config.yaml
n_layer: 13
d_model: 224
n_experts: 64
experts_per_token: 8
d_expert: 32
d_shared_expert: 0
activation: "geglu"
moe_layers: [0, 1, 2, 3, 4, 5, 6, 7, 8, 9, 10, 11, 12]
router_score: "softmax"
normalize_top_k: true
routed_scale: 2.83
balance_loss: 0.0123
balance_bias: false
init_std_router: 0.0115
lr_router: 0.00103
vocab_size: 16384
norm: "rmsnorm"
norm_eps: 1e-06
tie_embeddings: "early"
optimizer: "soap_variant"
lr: 0.0075
beta1: 0.95
beta2: 0.99
grad_clip: 0.5
batch_tokens: [32768, 65536]
seq_len: 1536
train_tokens: 238100000
steps: 4931
dataset: "wikipedia_en"
Below are experts of layer 9 (counted from 0) of a mixture-of-experts language model. Rows are named router (the router's row for the expert), gate (a neuron's input weights, with its number), up (a neuron's input weights, with its number), down (a neuron's output weights, with its number) and show model dimensions 0-223. Each number is 500 + 50 x the weight over its row's rms, rounded and kept within 0 to 999. Numbers have three digits each.
Before each expert's rows: a language model's description of what the expert responds to. This comes from a sample of Wikipedia text that the model never trained on.

# expert 48
What it handles: United in United States, South, North, city, and infobox keys like Coordinates, Born, Genus, plus year starts in lists.
router:432470494532488431489566432542548487486502380584512422548529572490581507522484470562544570448538550618468476445519577604564532559500447461401531472437512529482617616576508444527472532519520465501458481490625569540494516509469459544539474565457528526532396565464504536452508428516507582391479529448430548514500523502524475549490527494442484426433540523509438546527464446476566466549522547561401469454543515507450464508476420511596568444470513558451543524544519463516488510487531474540453497538430468550506426496449528501544470471474528479462445496447520426580498499482430415451582541520444481489565575595495584593539551542564488469491529600387555417479506489534552549429515
gate1:551515422530602483484526535524516404492519395548567515482434526567479549559650504475598502542411519604581582452472529439510507467483490539537491521494564564493542513492553445418512513449563400554438388557456540534441601447560427436489405555490544518433497560530493512473459433536518494520488423540586554453459532481435526515461481447528495418497619415430513482508531425518532482463579526455483412493592430598456471410441474559460471397521463477451568454471563475490533546508445511429505460501431564534452491503470467510483470449520495501440541557516537475498443523420431511490511518583481484503504480474490487472454529461538452497373545554443585479444534486517503437522538
up1:519450458515520501540517524360484376459583474522449478559449537556555564456527517510397544495574580458494558466397447481560546509534466476529372499434542527484480525467542410488447517433453485517489487412506447598589565522540538513469547613542476519517522474540471512445479487606494515430388527484503581429536468561577488508522528507485490556540555506404498603609478432557526492374475404471446493505491550506477452446465531499503497512524482471508493444586564543440541500490471487556420485577531511434554452439512473532561451495585576435416425530502474511428499488392472542532498484533571570529443558446490546601433538513530534539560499563519565492488514508492484465458540
down1:482559526537533504471450495452546419483495390462494542593571436515485533453552498542478539521521565366484444549454524451588521500522420447591431421519551565500447522483543431475527540533581482464554598563571485599475485414429374554551451554495438461468505526565455517440527588508506495523473505516474487424538437526551511446544509517495526532611422506530531479389575481520507546423558474369503485530468532523499535521452461519390555411517536432435453520462500558462447470494473526442470509467524424469565498422491566487482431563540519475505433524450507480448568579481483533477408576444574579495487489457556550577471432534501461563535526561402455486535438539485459505552498

# expert 31
What it handles: Final nouns ending organization names and plain noun phrases, such as Association, Union, League, series, artists.
router:499529458502598428445521465502445507529442501413494481557494470485546578508506529427544496524511545529501522543465436584491488468485540466518465522545459501483544519518434426449471421480482497446495516511616532557477496508499449548539434517562430441501537430441382629501493474466582545582473493442450505551459495454528483599432432428524563508409521573446436487498352422540420468574476564530448524570466447488528390494542434521441522576574510537482556472496487394466508470445507489435510494517515437411511437442501531501601547429540482409459529469522586462504485486534509441402493505563553512479535432505432578456484533533456526498504466514457516586511443423427562366527417
gate6:567559546499425473470486484481507508422490564399502489480443464456431520503530480473551580564478522482502569476455495525429454459524567567542492459462527500520488481576547403455479469512471470453396505438497586478516548461478532471538465539520429515486504455499532556493559496458570479483506450539542364565449452523514484545492551540533477602465480574442459638442515536621427550479450496432547460522456467549412492519462463497447507488525447561441488474449608657470457573488546495485448529477455453504478514529531587493438488534490488437561595459425506378471461507504510380529511612561453532542484477473555541534368413520512466591410529447426550558482455476514515542508547
up6:533553420476485409480480452438535539390527517457479529518479511431492564541528508352531530612421434557485557477617515431480448576504541393438489475567482536401556448495588507428485502537501451479462487520514492492410477450485426573520471526541510474520429525510469399451479507450538471438453385559530378435465493535446510542482532481401526526406529534542433486434582443502584491538462501545523419455456541509519506493501388489536523535417559528465573576419534551489516398473512498455475454421479476364508506523511557563445502545567469555537489532527500468513481511538470454538504544487429437543514496563495526489433426444485571541447495451570497448547469563475456492527569
down6:533527525449510498520454546624472526413451543503523473506510504484531584438474426529507428469428533514506484501452505571529482475528552566485428421497409508545507436433403452482471472445569454482453569492446505485499584550513589402566462533455374492479500570542494530602522517578635462538444540549455441534405544509593504513488458477468466566461436424539483480541446481539445475604561524517474488466547456591368522571553464511449489504597478526559474433574527496514455501631574465478549488471513490440495444568502514499475529466474498556524589596485466444482450488505528381514452546538550492454552414500410546446504521519517492507438509457493525491461520420485483468558388

# expert 46
What it handles: The preposition on and similar words after verbs or dates (played on clay, on October 18), plus nouns like album, episode, season.
router:502513474459504434510542456531447580491489540473477571512516454410499509578500512529444438490456577590433435539492467464485469517412550509570457440603565518467511424402427538384511446518500472432471466421570461438468512501433468602485555540516521403470510465491534574470568439451404535378481437556427451496430450467507482488424448556559492509411554530562581526494527470579518517489450522490532491604548543522507495486457473491572428565437556534573544509444497547440468483451486563493560562555468450455547427618532491526550464540639554528518545473578495512527483555437550532452500431539473509470445553486572491497524432536518496577432458491410440497580462503445554482477447
gate0:524578413601501524564525537460495552465486533541506492510516459489464442575393453518530516529403478473433503464585594441563569454523493525489446470518520480523449501493480433536564414582527489537486429566512563509482504356587485472458475439462505512551453555511490499430495504526523473457447505525427494409557436499448443506540530476387504521480548441582552581438547506579563432460555564434465553527523651479463436455533479457377432535526492510467507523467533515587455486523398467598428424492452464568442535501590427499463506520402409502538535448498508507542454496430555563463484562521437544565507491417516468525505524416493446501406491501475490473515450449510542545538584
up0:470409489505471544542500475573468405553491449475451509449504568464525549463607512552486540491559528447548485489371530506498546488540526427514608437483520558565590561554570460428455500477531532486477636486489555603529498500513549461501420547505434456377586559522654546474404532531495421414541573564554569567538501502553472490567472588487498475519441551440569542546421466433502428392419489580515480483523467505546497529464450471498456439488464454508503492472500520544503506529559479502456489517598589524524523450472549488547535451550536503506533439501573578567504473551511436492570480467453436466493527449564485474509547527554551392636488531539506530521489477445562465516489
down0:471513500562446531497460566457403536563508461557456506527524473505446471547595517586423509507505482482522493473469563428545556452505510453572495433489407473387557555408515444496456461483505449543472535499516502501536495450550459466550442542507441492475428484581480502470583540470511466497546397548593420520499422434484429451444420497471468501552499526566465418469446429522438507548525491448461388526512455501534466521479438488516540455551408500577529522415538439600523475511535424495542555497547430590404526504475517525483416522602474467533563445475573551475437593496654492451509492545555460403434438620511421497570466534483430491484553526512493581463465538460496485579437

# expert 51
What it handles: Capital letters starting names, like H, K, Sam, the decimal point in map coordinates, and byte pieces of Cyrillic or Asian script.
router:574513453518431463495484483539475525535560408488402414527600504478450497516532433466459510529551587510536581437496441615425511506512525563484445436504465469492494540509460492478483497479508530613540468411485423432472471481462519429539481471445491475566575353568600501532430567492552497468489506554492538496533549456550526429505498554455506494459468442475558509514568592527553381426458455595471512495548465469484475555585597494483571488519471504517556557524502559550429510529413508483460542441495402466541452493445496554522529461440546422534449535456525461528460625604646439477524376501502518392533501485497467545530441531503466494521547455476418420452499461534454495507532
gate0:523454466470503479468509484479465495550502501507450477415519533479555410491525515501540401553527462372476566493527488502408546466564589432556481487485607491477510455626512522436384484555493492536568504477514542571498542488514460514592559458479598477547580504564449493413433442395490586491521421431496390446442509394397554498524484512533476552533545466480531542616489495466499397444530418458493544543548445538534514491485506513568499514467548503551439558541514517454436443496402548494527505468540501532551534502478541419454469521418512522426557504523587559518540454606499440515505409496510502544505559613552496621444540532481452528510539629455556521468464480524472519537540
up0:510589526506450544529420504614537494479544492467570512569382513508505576476484539506491550533471524548469480556533591529645455578413450547485526510460498466405511473391424428471655450503448540450411553504521530503519440579532487483445471561463476519460410584502438506582568540539517446564444534598484570520478441612538462515445474493469541541537465496524438431485572478460508557532509595479546455452446432588444493558408521533486500458495508497466492405490502519461523374493603477504584453512441486517412487487571393463506495511471486564537456477473414492535540508466418576505521500483552522455473420437488541421482543534495526510444541436519525490509495518538537521465530
down0:491513518424469407537552571448574463521479581539604512523511524483507509490475483564526503519527572504441548481503569443567513500480455379478533507501434430539516458481519473535499516496510551567453452521579620421587523501554528531584403496631421497463476564552438507518447507458545483585433527441539482529593503508516509478496507525582495444563546512437499512521595461611451598525477484487485414449539440540534478545558484450487529483503450516481444506555538431567556549483428494501457553471542530527558491492569533511467429491502506394559510486599497515442287530517472568483431547502564441518486472472429520431473577488511462504561497583555402511481546524475479407569497

# expert 28
What it handles: Role and title words plus infobox labels and spacing cells, e.g. President, coach, Producer:, Succeeded, and word starts like ch-, disch-, milit-.
router:454545465514507413417573506551440539443555487494476561480481523439557491434479467615536470519458582490452458497560484509555518376477504556447477492611496497451436490449577602554532485559448547580512478473622504555511499468432511560401489390538532518508558519523454573442484418495502456521471468521481423478524475427474494586572534516485512438441566468454513566542521455477464496498551625485435538434422547493545482507401597412523464496491445440534471544469517473432483489501457501435463475595445582510411558393517485564482626451465497515517454505530607545512469552511470561472474542475612468502429525543471572514392499511466447536493536414499460530476446506485498466483453
gate0:468503472567529507473530486494447511499502594479446539479538500477518533570571568593467509479458496557531480493596419431475525466528561444409604441523520477452563504660494643548480489475549497478459604461475521531542578383526451568533462538459524561497499537539519615441566557515390519501592519450516593451536459526482511483525534522482522488585528471555475462533440495432528480511536537471483393564582476502462440398436513510476543483515572513448484598532553392493443506462468491422561539498423549534500524530505538604431565596544431539564521453505516444528494531459511453524512399556473477539424552478471545474497585521534457469493475427500535413464464467459514445547551
up0:506556494430483497480514426461495485395502552590595518473507505527491520608436545584571442493558522559534521436475492573446526560484512510523584480603481485441563497571516506458499547459485480550593493564466490425473503486565502503609512613532600492524588464592529544519474516510540472380523528475594499577558492491450478444570460500450475408515599478556512533545564516598536500542518468503483529561505477530560625458458461473483487520483508458530475511528529542589530548452579502403442420580464542560459438518516590463512535493492456560425469520571462456480516503498499479481476613487454511542554528466507566533529442513490463522464443579532317485462534568510432479426549
down0:405416580541511498507560414480553453498505458435606525393464568438531517518503447571529515489446460581602456617526523575456563489514488553547477483604496498539501498476570508469547482499466449485551429492465443408447502557547464501538476534542511555531501540497529470552483544485560493560517584429413446557515539514532470464565516516386527399493460429488437526586527523392469490467468495501457462460477455520517467478488537501535472481548526462534450418510540498539560544446494441466546492552462452518457405445497431437492570487477596528486499416505601587527428497598496405465445501392439573496565509490404477463526590531466539463641549521483547485492545467520522397525501

# expert 50
What it handles: Common nouns ending a noun phrase before of or punctuation, such as album, film, work, development, Theory of Parallels.
router:491542461467599485509469502472534556534437476457490518617489383570541527556406591506605510475469508511561438505413534600481512414515435530476478437483504457572486447447490457411443421535450398464458428528539569503488470479528488607509469471589465450485504435488465591502447518609542552473542499360502533585416456461505482622465454466480509558528461540434485482481415452544449453550571502566535522446539501416499474476513505463472504559651484513535489501426522512468484538453565578457427518592421467451537508477557526485461449425557494450465474472480528524492531436415472534483452505517531521459571454531524527468450414476496590561510521523509546556467608518459512480525490
gate1:566577512567502560468466506520512450483510471516507521464548482438425545613601424546552476532483470492509540532582548446552508571529489498512475346582465485538518476512462520466582565551498496441458464433475484501465492476520477451526425449404429518412509426600666592507489450517521480457456631505461461528574482570531516507438524565542416508632607489497466485532461581439484487492566511401495456574546444408462508601480615459608538519396573549514524521473508467558576587506550496541506510546478452509510438493448428543487497514447487495521416553493519513448530581502585521586473505545533524496466439542517499539552544488522537471506523500533518497533529528455527491478476
up1:573493438476505453538571482589502545614495517495479468445648548533502518464463566545479570474451664567495515504487524559510452572518535588417503480507503404526535402482499465523474481466463540491502496493515571548491452453486538467444435507470499431575459472474521600566463507488476523434438527393464540495496453431476537408567681483473582487456437429515554523471506466476447502504509519509534420510463555557531412546410529506491582557565609530462499491514543432516501439533536562513561460590498548535453549546536530513536532471458466463488464473449467432501509502548476422443525516461481500606526508469467487596612442454477584466535529490494524462431410477526549531599480
down1:429562464444437542557465436521429453363467483540484434526466422550605510439404484459481474534441472592499571491446502495522523555578512516397463505530537410483536524450509443457542526392555494510479545520528532476493521420501497552509507503579539465358518414423471486481506498497511487522470456556569421538385478440469557563572575443532524540460405474581517431496483569475513480496548539493509436556454556492552449488480528498438479481611473525546456504529492518443455476540492535502415498514486471435435461457436542481488567539550511437493506487468502483375311488506567509506495446487549532529443416483518593452483577518530457565505523494474475591592457488484522396499471

# expert 8
What it handles: Word pieces and particles in names and nationality adjectives, such as Ug-and-an, Zimb-abwe-an, De, Le, Robert.
router:558515535477539475505423464529501424465450483429460491373511441544469498447553410526573512435578476519532455460480499510403554553395453461488540483489563536504474474437465527576564568549581509524531513438498481517552433549490629450590520423490555568487488330511552520465571471454518608516479508449521482539516637500427408563453462451473443494448536496438550565525435547501473532512424472475523535415573451572622493484558495446446503522564538526513560525467491511541540497506478491634576513424559443455522521544490492477580481462457524486484433534536437503475509516457559491566574470501565474434437495573530484544549446495566547517542493560585548476460534482486560564479547
gate1:536499505463531610531496533481575551489488434542516456538521437524597544434539489559468482495553452479442532459476440472449581588433454398428473414553520460430500441509444404576444440468513538425506464442551470648418487490490466427569539498535546558480552417614530417606507541412445451425483487527385511530606503502528516490496458543480424454435450505562526514479543506515526483489534523489476450519602543489415521493527516495495537485433504515475470461576517488590518558456480558445600479508531500517483492463592539523511422493557487511583474548513523510521466590441427514559467468461540393524593423479513450515474505434531527541464607523464578507599474489521523555438494
up1:496503508509525579490537576425538468437476439539445530445480493525552524482535456530560495487603464522544387475516395552542528607400450453400486529641454473410490443479433374552546548595521552496492503470610479632485479477544498430527459456608622521511555451425537502543515537448487448475506447478429417548547483480463508504481506508462536534469520506440467517499436594456533417500521537506517465420537527527474454505490469550484506515526511524501514385554478508517514547550622538524460521480540487448539535487484452461532541511566500467516464611536560529413517542468499500502534484377478397438486454521443480538419544443586496495442531506451535424542417541473509561425489
down1:506541475525523467462505480477500540504487545511339558506449493441566509534503528429466491495406522503551330388530544526510504550530530451497475468493542440465487452563479501370500444569490601538469545441433432564474497467482553473517455547491515465458493487493504447482505482484643462484486501465417505598443509581475589467543457514469438455512469498538543524487476601560445513425569519561530596554488420436578491413498501524510492485555428496530492529430509561505510524442549426400468520557555455505544545523519494513532510496491599528556464566448468543472575392486437469570450568557525593541505541606582509462477489633559546576510527450493492527427481488491510535467410

# expert 11
What it handles: First letter or opening piece of a proper name split into pieces, such as F in Friesen, Rh in Rhone, H in Heteronyx.
router:527497535534390500532548423530437519471542448526466419481485619430489483433472471434446538517500548392418546440548430444502587555502514484485528586496466501433450498584442537543391539535663545545509449471426492523513546504517427485518522544431428517586470474468515483553461511467610509471515471510493569575467492482483502513559399428425396557469378480506460500556570548581557463427495462451538497461447487533487488469525507436474587552439468531473407538484564520515457572514477484481618493500523490448489498443515418522497425502450454558552563498517487476599453573459522492554479502483445552450550455495446459473563500532425444446621462529464431470455510465499467411512477
gate0:493503404449524570451473463501471405499518459519473513551491453472524458528373505462492534565575523588432527505405538559544553520455525536548590428489465605474516482455503518509528575540599506528471472497498528452500479555491528534498411509550479497518568440528505564485460510582532502370464468510470480451511469525513536602509518515520490485495595541412481468462513598494517463580586540483549502516525426432585504557476578414494514578498465557567395495470519492549514457534601485479461574427548571580488567444581528434612507407476535563462424419566457469465514519505485562480445461569529370528562549459487417584571553479551420467554518486449424460492540468513484540524521
up0:431492465405471479553503475468568502493587503535509437486484483521502564526477517514530535508506482488546504486469521524454529498469582584452504450429400510573434501649544535512533539574461477516451523461525437380503501516597412464517530512546466418508493520551544509599505512413435536555507471490548487488473408493519485494608534516466534485541576423503539578430578472490530448519530519484534637486428504424373545467531570495522547432545407533539485501507401476582519452536463379498515551484483521437514461438525595556559621442424610471481436391536386527541483526509480483465588456495452503440479506584564552516471505521550485465513481465515553422559496545546537497491512
down0:550510481515539501510599496534531552544480540644545517541455542553532538459645474534524478557416573532538433497547570425567424457504515453538485471458555491490526456534513467395508481457505522515492615431518481493534493453481471506543518499491490544516500492470445530506439486463529486619453411433475533434436516541477482523479458444543506513449517538438575561458481556576503545548482421525447590564443542490508487514580564531523423556513413492543317514528510485515450578463487494439496564487540526598583517546477482469484523490487533570513489445507528625580617529537539436448451499448518478474556520534535549555501435415444437470485499590501547530548546505553399569550382

# expert 12
What it handles: Infobox field labels and year endings after 19 or 20, such as Personal, Starring, Total, Preceded, 20(26), 19(36).
router:501509413561430535535581475543566499507433445413533532542447610432474461563507485464533605454484493524431493540530559439495470499501515535450550612528525428555479550535487518548448611492457556486512458539493505507539573484525542418468414518553559438509506479563458477563485421559505503510420502394529478399525484583524498491533445466484488515500575543500537483531397489582458558491517465591526501432517528552480496505495574496497512483451510531485493436591571513433493445509596510461461428510447631550450499472579551574512536452607540520440484447429563438514496592429488541485446478520562487441523534500618438435415494424414440509542513500510447422475575583557492419452511
gate1:525498437502536334522617556465552548623493566518530541559507560599477586480569580474534533532417568525475501456499504486439462505459522507632517446521516501530562518513467547447456435511512566404499505465443461500546460484490522564398482451447491492488505484559430411519446460451535429543442586530555471484542522535477572547453624515497518431407503534480524496439478571521562492503581486400498509525414487482578478516471628383530502415475459457488485537464420452520424454500566460465552454606557557537449542475520514486403534462517569529501410485480561506478441535509527491505468450465469522449394489476539491487498508532541479488563585499454444586524547464531437482474517
up1:538492499585560441466495506500495488566492573555550547442501555419460498514517611450490474420399620513490490478565451486427470591520473420512537512568515432468516529487456507477453561423433589496516520576449503544606457463523553587567409492497396532528532552590492483462457540498507519417548478587589437500497579511507512575488480449583495464525570449453537577437478547565530516548544549471531580452495548501478435515493531517439467511552552545425530496460537478482520513566543538581579457535503463514382470499598501527501410510501428596476504557521543447581490535518469479451425568540520486414488501566465559477447469577391486407590491487486498566485463436461555570531499
down1:528521562501515393539543475468559475499451485544493569386520440424437448580463525365506428535472427562592494501509429569492429481462442430495498549535469501497475510507562529462590487502509475580453554524485440427480560426517465529476502470501556545489491456576489473592570501455536565503493395514554486524471487509465486483584500528448467500534538535485505569476424598510502472555562440461524544478415538480429448488504547430453446545510551554478487458501512453533348517421536526488523439513354497505631479483453435482431472443490502430532590570401472592440452630522552488446505455463484436430446424468478503544508503531440466475456496474459525574431482445544533551472539

# expert 36
What it handles: Middle pieces of split words and common nouns before of/to, such as ham(mer)ing, tresp(ass)ing, head, number, according.
router:486543504500488529437469496511595495427512522513443496504548539501505450471519530501416524533432470561455483333455562492503440443550448523433475534539513486473485448520480588412586394547429579560494462521525575436525583498477481487500496504496543522522578466497512490467523408517548469480500594523563499441536549424553573471516555564549547586543466494524506522412490392427501486465559544489492519419431512518491461536547499598518529555478511529470522569474344516501497366569526496569459548571408576470552509524521536570428532572582483541628468559503584477528516524506535517425483451498466529494394485483554528468478485577550555490437522412591512581495456558444437528492535
gate0:405494537558442495456515461537470432419414544538474571522472562592451596484555473557575507459454559531497520486418528488542435592504454562385397462487438498556487466488506457568527415497475435510479513514511541490500451433450479520487484562473584496540554541484612454538506448463528486449549553477507415420470522573442612501502525438584534394490512493496436556486510403582539547470472480493508470469552440500501499449535496572558558549515510441503474512556539499550485553569604462464513550528545570374521464552503483572355578490563528488488363539515462533457531510454547482446533514429550520505483533546493557591438526489507514517522488597468525480479495461495508362533563
up0:525514477460573530526485531548451536488438493476568506520413573498420552465431429377524441435486528496454515528568426443517387520499490502430407484439539499492481542483544515515543595507531509490582518540441508479490562420430529445571575505497469527510445520560500398563467470429611548458474477547487476505531535604376615568571481482604476473427484470480513506498534492462466579404498508369495464581492614583493446516596550421472509505429560459450501438477458464435468493449581475520528421529501510555549498461422395463485569514545550529502517489573501563460469490526507530530469548486518515496530412488527491403558537535524454523508471477459400430484441496510453533425467
down0:480401559493488459522521553531451538473465591562528480592470449525376481490533590542541569466583588479394469487557395427437544459420542470441544412544537565562464480472510528506436482473494461514540550493504461514471587496507550500539508482461510577573552467563476544517525463549469431513421536511594503456420541514532399569507538434496493483490508409553511440465552459613453482575501577428534638501406518527506464507465405491571483470556482401510544508500543474531516465405549497521472462513502475488543531483509425553431449460407507467552492518483488490525347491572542586522473427543483554363455518547518481529485501480479497467451462547469421453474477425461523555495504

# expert 10
What it handles: Subject pronouns and modal or auxiliary verbs (they, she, has, would), plus header cells and pipes in sports results tables.
router:525495536541538475477534518509423564515453479478439448561438557463543449447517548473596443446514528544625470588577467499438496451567474506509614460471392517528466546428581555498501502350522439458567555567524531477490515511562458529483476570520530368398565536508476435494508460552492493441496537445514528523453438561462509470512467367488536476498517432444514405557531482465424439512481552508508552524549530602465443369511562487519544562494532402456588383470539472423544490477460504534535451505504497423446590551520521447436477482579497530446517527600464519523494440493498454531492456515472508523504490493568522407476553445464586542469441539522563565569428497483470436526525
gate6:538566465572523448503536462586520557478452591526502469550468509480617520529462576542564430413505516546494465546504470577538501458446544499458558448460491491434499506530479480444387571484489417506545532516487561451416515488504527555461453508511464513448458587495472537527641543465436544434553589462529448451366543468444556571551479578457491383521576468446518396519463389464516553442477529539561484548492553598484487424442529505599477434561502455527445585441494456452584521461482490465494485480483469528497543551537467439489454454592452555509550516555519523536493493506512535494460453434568541486537581601532480482466507494602536467521507428503517623549525390530525464552558
up6:535472440533583429418497476503530503455422523542572582516613440484533519472522498501434573484496526429536558535557513426428440492481588529454535484418457507466466537436525430535478581436462488417468574451469554462455546539528494547419484453563506524491404456485515503451520470470416529473451536513563533533442356442474420552470476493461596494554473577509529484457512498525553526386530508544482438473487484415565489374471505537545509525491540471559406473438414487499510467468547526595506530505452438599497511461452527522501415559500582515456469487427534493429496537629437491522421425490575418520487600557477513549575508518555523494511508512474478623542602555481471542496538
down6:531517567515447477480470545409487563512520565471508529561490490399460503509465466416493529526467525462552428496525433527371536532491425487448487464544501505492537553573484572561472597547561484548471539464503453391408493524513458531568428542419584474497528532492454578470529488441522488367524573541499528611574552453482504566537482435489440478516565600525553441487521499570556530461512546554531486455526538487504494509517543499575507488513572601465392479546439390613496497445530441515568557545532539458545502503389488549505531515398638473558514484413589553521499521486521462550551617510531479502464433510472493525478520552525555563521485591541555574473470571427490506429479

# expert 29
What it handles: Commas and prepositions in place names and locations, such as Oakland, California, University of Texas at Austin, and clause words like until, because.
router:527538461489577395515571368453509505528570518437489556497419500420483445540519528502482470577459492530479530494470459512476466522446530474571434459537508494469489416498537439390413469499487414542525454398546443565514527519500445502534509655478523536413572504387454465514483496483550515475506530573442487612399481546481485469490567615535484453524498563551518420428515489524459495484419489527487494634493559601512558509534421464527474527431490503438527437570571471531494480579500428506513509541492461511579542544429570476476571435533484486454468477466489452507495503380537475457588477455411441570610599460462495579526541494509475523434488496402510523492478465490538574523506
gate0:527501484526486490468550478412578476523486492558480522409552570463540532534510427449527565472446506506480472445532552549515433478477440454539437416486465445489587500634456508512474583577463539541548375517532549543523593541514497614606506484479529451478520500508505537504461484514523527536499424515423555470470568404473629465467555532537467561565459439449476526511429431564459593373555460491549516503554563485503438502505418453481527483544475520494502564532583444499474399508457506489555550495442520389560544390483402501446535400507513463459496551440545501512476538491460518478551437419517478533514502429528535528591518562469499498506446549555397597398481494549599476497482
up0:555502577432448460502491485498447442557533468422480513483475401477561588545500482535600514459457478578507502512554580417495519405502496574553393381397467517527502512530564537531518517492511484491442517551536467466572544491474483541433457447558408545534464498404528515508495473512551448425560454512545458546566532506462514516530475479452471393508530535448427623530467549512465536427555382392520478507424484500499442404535455562583559476517403543432468522497491489420378446598479538428515548512513498522645440490502508545535459607508566522469534558490509453537458496427459524493442514453462561510537586486568467532466518418453458429459506537546440551482511489492532560485542
down0:469506538537492458489538546428429573495507521513532579464419453514553535424444494490501464511487518466500474526521535545460445519564420537466591529556535459553434493488462482633445498389578565588393434513484364548525409573467562494498541496437496516434537481413488490469508481394507467511582451494444404526516532532541489492519455478408502568482619370461401544608541520505488507507460521469481487501479439468473535498513561501470423474483452508520556587533516511474503514518570491468516485449469541500511553576506524489497369509504568493406355455524472432577605444433411494453473497500433464594504550489555476591473483517428500513500480539541443450445486519486460547466449

# expert 24
What it handles: Commas, periods, and, table pipes, and clause links like but, while, including, that end or join phrases and list items.
router:509467443448545522500459554468513511575545546472428454501532413547459419471497494455490424540490458491415464478424474484444519516541527430475400537516391486463485482458613471449503389511523492406514527455525396530422437413543514597511526502487467515498425518436443314567580505475496440579467484582506505614505415505445543467527556482531485388463458461542524450488525519455449597453438529459522507558484481417533557417428451472423438450419474452512501556515495520521500415583480523544506500505478553443586478526484461485446483513537484432433517427461463427553501498523466450505380469543445534584494577477537473543470479540519473554503439423497513518568463488476446545561557
gate0:486555489422435588509489489441459485521556625498599489473528482520547595517522438484521535480503549474528456521623507601496569337518542521490509500469480514487539423392443415502369439509365520552533453506497562463612445576448457623518436513514454449453505471558511566552430483487469468427494534416544570474428487424469481510550522526502509490537524519454421472486466565503464523589456541471475513495451520541483490529602484535556482500580417480595429523508406498494488500459421456431541430442443460524537512528476506495549426377458527483547477458441551512471482464551432546496447486501612528543548521437550489487406531486499459473441465487512508478535556496513448535511471
up0:447474453464594491492473505566488457500551510564474548467435501491402540479502526465502542538448530638561467491489498541548446559432494555390545402474537437558487482527462455469513557440562539424536513565472537518483499508569489553564514513532380529501567463527539439657587480509574532551562529501465509583507486527524493482446493450464455543506458518542511564579449445561479601466505471423527441458513474562587437526383478418567484510485593486511466418457534597539450437552633414483527441558582572487436521582524480626576497444520453485495576549498430400468546495470517482476426490507550501438493460442496505594524468503527500485563508548544496474494531509528537470525506
down0:522417457434573516488534535521506499585467554488543466403514483469508429476477542451448535458526437487472507523511435497516406527508455465516396534542415485431468365561600456365489491489555463536533535446643476530477482491485459546501494530481538499520510479460495415507531453499476551465564498523506539401527478544443470544499537491515520453559460503504605536503495490503427454489452522403550556551465512490526548395383449496542442456440475450479537546439392524534509565483595446581440619508523539493496454568508495543507471573544412518501486557567447506540543538451541507522506469478562382475559460525452574444460449532594442589497532444512455555620442462410541486438533

# expert 15
What it handles: Common topic nouns and word endings in lists and tables, such as school, water, music, record, plus single digits in score tables.
router:542541577529507479459559477568528566479436498493515464534453507513547521499432558609474536501532537527565471421526521603442497490502424485490626423547547467476494522534446593521518537459487427487499492503470612526544479462497537525605481473554457501556544486465554564506521545517487580464515534429457483489467494507541534476488544525477570535505475505399560456430417481420439468449477607490424480415519597489373498575467596484505570580594519430527479520424511400453474484454568571410501423618454500536418441544516541449490566440574447517520619593542523542512510410613494506513490463457565534505508468496592518469534504552460491486550533470517545562530523495473539444511573
gate1:552477548531549544531546453470498553476620542498503426526459540509487538567591450487508524557508520508531446458458497516535454501531480443468474568490540450553437458576468481423385407429457574472435509553439528502547488485569554532418496494478459531533442552410465517564599540503406509440575590526485497477415454498434560519489492555583547528504534460450583544510440509418443472446515504460512406517500549505550587495462424489529474478428564502412543534535565468471577588520470558462569507549612504531469608499481557473580543462482455521497468500522527505540511495628637507489539559539526549507521539568587464523578488532541536496589490517554429615564453446559536441534529
up1:463581507456465611510487530449481484536403480508387479571463552559425496494521605467546536499532508513546602474426497481446554529551519540419478542496497508502677538536496557467541542537557479461521497543589467549516370526480460478570545585523500578479454449507525505524493422558539520552407489538507452533487518434490473511494507484533489471395464529613543537439488436474549480588574424461514487452459455509471523574441550465447471443570504472526542500511537464508476557515444453491448536543438538570578449455451557476430455579506473556533441435497431578477481495450487575469558498505618543458513505469484503422558473577447510485480485516366429468477517515488412384407478
down1:436460512572562532486462517485534460579428554499552420592601500540496472445508513446463483509487523577497508475552618481515523490463444516543583472537424440475520475403506601578623557537503465443529512479462426562467505497560471550457575562500528509423597493484477507478485562554431356551606473544555563612444465456486484503510559441582471531502566540543568486373483458547559390462492471482521528553514459531438480432533480487495529431474425437460540556489504539554565529502524458477494538490508608577412540498463469448573417538472462454446580479544535493440459504496570537492440438494568476459442530564483512468438558409497545443512506575483472533478486425468433517493516

# expert 25
What it handles: Pipe separators in wiki tables and colons, dashes or semicolons after infobox field labels, such as Release:, Turnout |.
router:441457557454546499552420525405501482569523565478521552444492522647494499495498566547458525505579434574456497564447493526467422506474535502507483493475508437446523470517477498585595457496565519518464534555454438444523375465480562546516561598446500442372602438518494463463562517456548533424569466524492489535513447500437583441454562511514488439425550548555496436501492412490455501534436523509447484565495478464511507560379463402472469428381545594541476441486512520471543526531479392421431424562486493569535509498530414497543482541502471457453604497501458531482536430495425561522498520553563449510465579517552514528532458514474549572472526488420467479609487575458501584497485
gate1:558572488574548483494444478559489436565562465511471506551507521543447517498588492497494489503400511417464480367463621357533420517556439504514512486584440540438573440434514516452477512480560451451398502439457475546444467491580614471436496510474520516498425489526589499629499405493528459538516460507497480503458460437497472510494541418464496497527444471546459490449351462462491477508484508392505459471549461459505528466469573497459494527469463485497472442509501481449495615542489510423484504538455527518510523541581390419558618581526593480562517431524529510456495548533589507450504487513502514490485462441560583484534531408600487486518549389431494553485479481568476499454442
up1:488421438537447481518590638543520505484458534515517507496552472479545424519582570468435533443501492467534529539513483542484443487624550448518408440546497578431508439566411573561455488446562540497519561522467505572390507569515474484546496447541542493491495560410454417480487545482421528498512477453449441507476437540500516564488532470531510456514552533455467552493493450582500484465598534523601515491594426509494474461482491456509497488449478560623494574513505534504570545477605523549415454337434379471432437486431534506539568457502492504447509516567454424561512508478544455449517419488513427555481469484484550516536506500473595412515380598495513483456432526445538494463522
down1:468520510510449513495454493438578553425441511544537531462526511475516526420482494555478491536546542478452557571558552476582555472424507504460474462335480504602411535469544571580538525619571523549526498444583529501540484558540485546507540445577520487486484532444489513362471549584528522429485591456537584499468490422498475538455536459502514593607570550477481411491502521496440505574524414488507487584469535585567570471576559526476483369574463469520433432445522496540507522542495512544547647455452438445503533455527458567475540454530489468563475518487523499404508442470470425562546517532568566460505531548526407500426491493507464448534467497533499451500578466456542427539545